{"num_hidden_layers": 11, "hidden_size": 192, "n_experts": 20, "experts_per_token": 1, "d_expert": 448, "d_shared_expert": 0, "hidden_act": "swiglu", "moe_layers": [3, 4, 5, 6, 7, 8, 9, 10], "router_score": "softmax", "normalize_top_k": false, "routed_scale": 4.47, "balance_loss": 0.00449, "balance_bias": false, "router_z_loss": 0.001, "init_std_router": 0.0149, "lr_router": 0.000469, "vocab_size": 10759, "norm": "rmsnorm", "norm_eps": 1e-06, "tie_word_embeddings": false, "optimizer": "soap_variant", "learning_rate": 0.00328, "beta1": 0.95, "beta2": 0.99, "batch_tokens": [65536, 131072], "max_seq_len": 768, "train_tokens": 666700000, "max_steps": 7336, "dataset": "wikipedia_en"}
Below are experts of layer 5 (counted from 0) of a mixture-of-experts language model. Rows are named router (the router's row for the expert) and show model dimensions 0-191. Each number is 128 + 32 x the weight over its row's rms, rounded and kept within 0 to 255. Numbers have three digits each.
After each expert's rows: "gets" lists some tokens that make up at least twice as much of what it gets as of all text. This comes from a sample of Wikipedia text that the model never trained on. Tokens count by the router's weight.

# expert 3
router:099138134102129153133158141123094119214087167163162201143124146139083133116094106121182170103166149156121185118103154167150165126154117093156164107086131102112092112178128134142112122102151122090161184102163106170108096107130108165117141099118114144123131137155136141087077114187061134106144156125126125076179081192099127113137114162066198125189091111112132088092112050117202120115131129154103096164142133156115086075098131101144116132177097131103127134106102181187123138105147110149163123147081122168142128121135092119103180173121128107105080012098182188101164133107129138085
gets: " the", " a", " an", " The", " his", " first"

# expert 15
router:084152182118094146157131128110133153135096113183132150077101077183151103094102073139138175141180180151115131080166176142098147084145128145191122124110096094121090162142141124095125112109178068160108175105160116147102099157111119160137139124149138171210133130108176173125088156119117191126144114109223133066129055147093104131158071148098150123109098121082156093092103102154194130089113087160086152127172118158154075142104072092166131137152134085106101126075148152146152100082083096157097175103128113167172124094171121096124168149125126115124106109104126111067122162099130198124
gets: " by", " and", " with", " as", ",", " from"

# expert 10
router:066152135122112167157148144139123146131100167156171154118095184129129174122110099182197159089138146154145156055173166154149119100177123114148059133103091108102123143122124102138138112156123121076121134073149127152096080126104134140155146138146130141112111100151151160115105096156129142065156164130191184076154103156124140074142101155106147152164091144110085087094086080158154114105134132191121122166161127147099105108064120064187127102169147086138101179117178187150186152115149126175135131079050082136128107075169105068146170144133096109091115089039151154118177167141114132127
gets: " was", " is", " he", ",", " were", " He"

# expert 14
router:092117187118116136154113143152129126174110137162113145117087206100074124080117084088121136114153158141092130087145146147097139153192128166167095139100112082081086165154114094110118075164143108119169166125119091176098150162121121175115142157138126174105155101133230128101118132196100148058172155177176155116127104150152163086133108119145155123126135140133113102152122094155175103079140173192110066155160167164098058120145133120140130121163161106138143174071160168184182207071115119179157130106120122141090129073136097114176131142137091111116112088110158132083152133128106196116
gets: " (", " \"", ".\n\n", "\n", ".", " |\n"

# expert 12
router:101118124108122159169131151136136138152101095126101155099126089144092110086087096131114144072153173159101159112195128145111170113114123114145079123099129110135077160146104072107137071100180110154116142120124052137071114157119104162172085099167054154168165115100152131097094111124108149111192141100153174097149081158067117090158113182119117125097099159097125076118068136149206065046108092166135086126189154170101097088163087066152138140174105053132124120101154121109117126104114103190129177075114077112152136153154105122089138165147163098110103125118146158087159114116101158149
gets: " of", " in", ",", " for", " on", " at"

# expert 16
router:035155174097112122162163152164117126148113140156161137074110159088103146093078098128109171045166148128054149118200159144137148158175079166136105122089133109133105145130088118074097116156162127141189146092161126150125144159145101139151150117116120158124126126089180139100140157125096152107139169069197158119116111167109103045125096094127124176130116151082088087115152120154198077096117159170091120196142139159144095114135117121155207062146092104083146118109128148176175169098123112148118181133108137133148156081135096105070187166112119104115123104086124148117160147095083135097
gets: " ", "0", "1", "2", "3", "–"

# expert 7
router:081105124112103127142141138151089098139115118138119155104138191095116147151081101153094184135173150171070136134120178156133154068159155130171083120104109107110096156124120088115129118107135120130145150115143104178124072094092134149127167154139094199135124079160185180120082080176118135106153134128160168072208120164115144092140071106082114173148095123105127121109115093167141113112112088135050130186153189148111119096041085061142119121125128078111162175062114167143137090115114130142100162116106087136174140072150151096111143153104116122093129104071149176121131211122059165127
gets: "ed", "ing", "ated", " made", " up", " out"

# expert 1
router:095145117106100172142145136123093144124109102123143136051115101145084132090108151163187174103169149166116143141149189174135137126194115129147069051090143127146121192082156126147131043091179122136118170111141125117079142109152125149132171089190073135163150116115130111125096129124061166143151149128207141102135106168066115105137110082134132184161100122107130107107085118153176100076145149153054102166152155145120047100142109072153157146169111109076085148121162128159185148104121098154140183076131093181138142134130121090097154169187149147094122111099160150103128126145104129083
gets: " to", " km", "%", "′", " mi", " at"

# expert 11
router:075112131080152169185165163145130106136124120182117162122112120094112167060111092113118165113186138147142172118123198172151150116158100134153128082085104096076063156174085083089159104152134113156161138103185122177107131120133086153086209108149105134125176111116155152110085156124136162071154166092220108096136105143137152103129097136174143129156064176123095090116087088189153135119104133134115120140140113176126116078136089138169174096110131090117172131128111103169163144104112081160158148122137101134131119081155073100096144121126149086112136118106174118089198152048087160091
gets: "201", "200", "202", "199", "198", "197"

# expert 2
router:128113179065059141161088156145072173125124180147148155099114155111089138108071089118158123109163125161099135136167179141087119114134096165167103096081131081161079098135091151121139111160163150139155207129131153137111138085135105152103177129135131158147172048069130147091113121135139148107111209112233130145132061160121083057132093118110149148149093175127128076103143062155130122097173098146146119163133165138084104103114112114177153113153083134088120121098160153142152158096107101160145157117117098200157125102132151084132160152137139086094110081133166138085172142072150124085
gets: " |", ";", " |\n", ")", " %", " Candidate"

# expert 5
router:141154146094105152138122128168133126181090108171134162111060145042114111111103085112137156111175150146063111098134226190106099109113141153158142132121117143126127104187108122071138103130128120165132162107142075155093137143112117197135177094136084149120112113114160129053111107135112129105130182138162172110142116150117132093163118146120157143123096133101108117022142118149209073100160195142071117167125132162171050113088090093160166089158106074111154173126121125149117179103110089177176135094126114128096134098131075081164155154142114147113108117124124167093158152127096148075
gets: " ", " t", " b", " m", " c", " st"

# expert 17
router:105117137148096183152135105150087127125140107185130165133120186079123140123100120143175177099172164125075090109123115138112166114106079112157126141075142113101104128117065143045077085152181145143216141083166128185110145157138098153140214147175123138119152068121168173106124062149117138076091182141170166091205094140097138093150135112091103168118130209149102086148109088154126128110154072156118106133178142137145097112173121116130195097165115081104071105153181118146143087122131119157110155123166125182174149114153152127176129148162163120101088097147148142113126144111118131098
gets: "-", "\n", "\n\n", ")\n", " information", " Born"

# expert 6
router:121126125122103142167169150156140130108135110187154166087090067135122097124100108116179162041161146141101148068152130141109159133137078139148103121095166060097135111131120116117073078083170123133230165113161060150128078131156103131133127155209080159130164118132168162105105141150094155078176220139159104084153103228133123106173102143153099116120127159150145096091130130136182106081150090145105098154202106125073103125158094112179144118134072120121118133151144161170126133104077105142120164131132100149087173111135153099147128155148177125090128109134095178103121141115118166129
gets: ":", " |", "|", "-", "=", ";"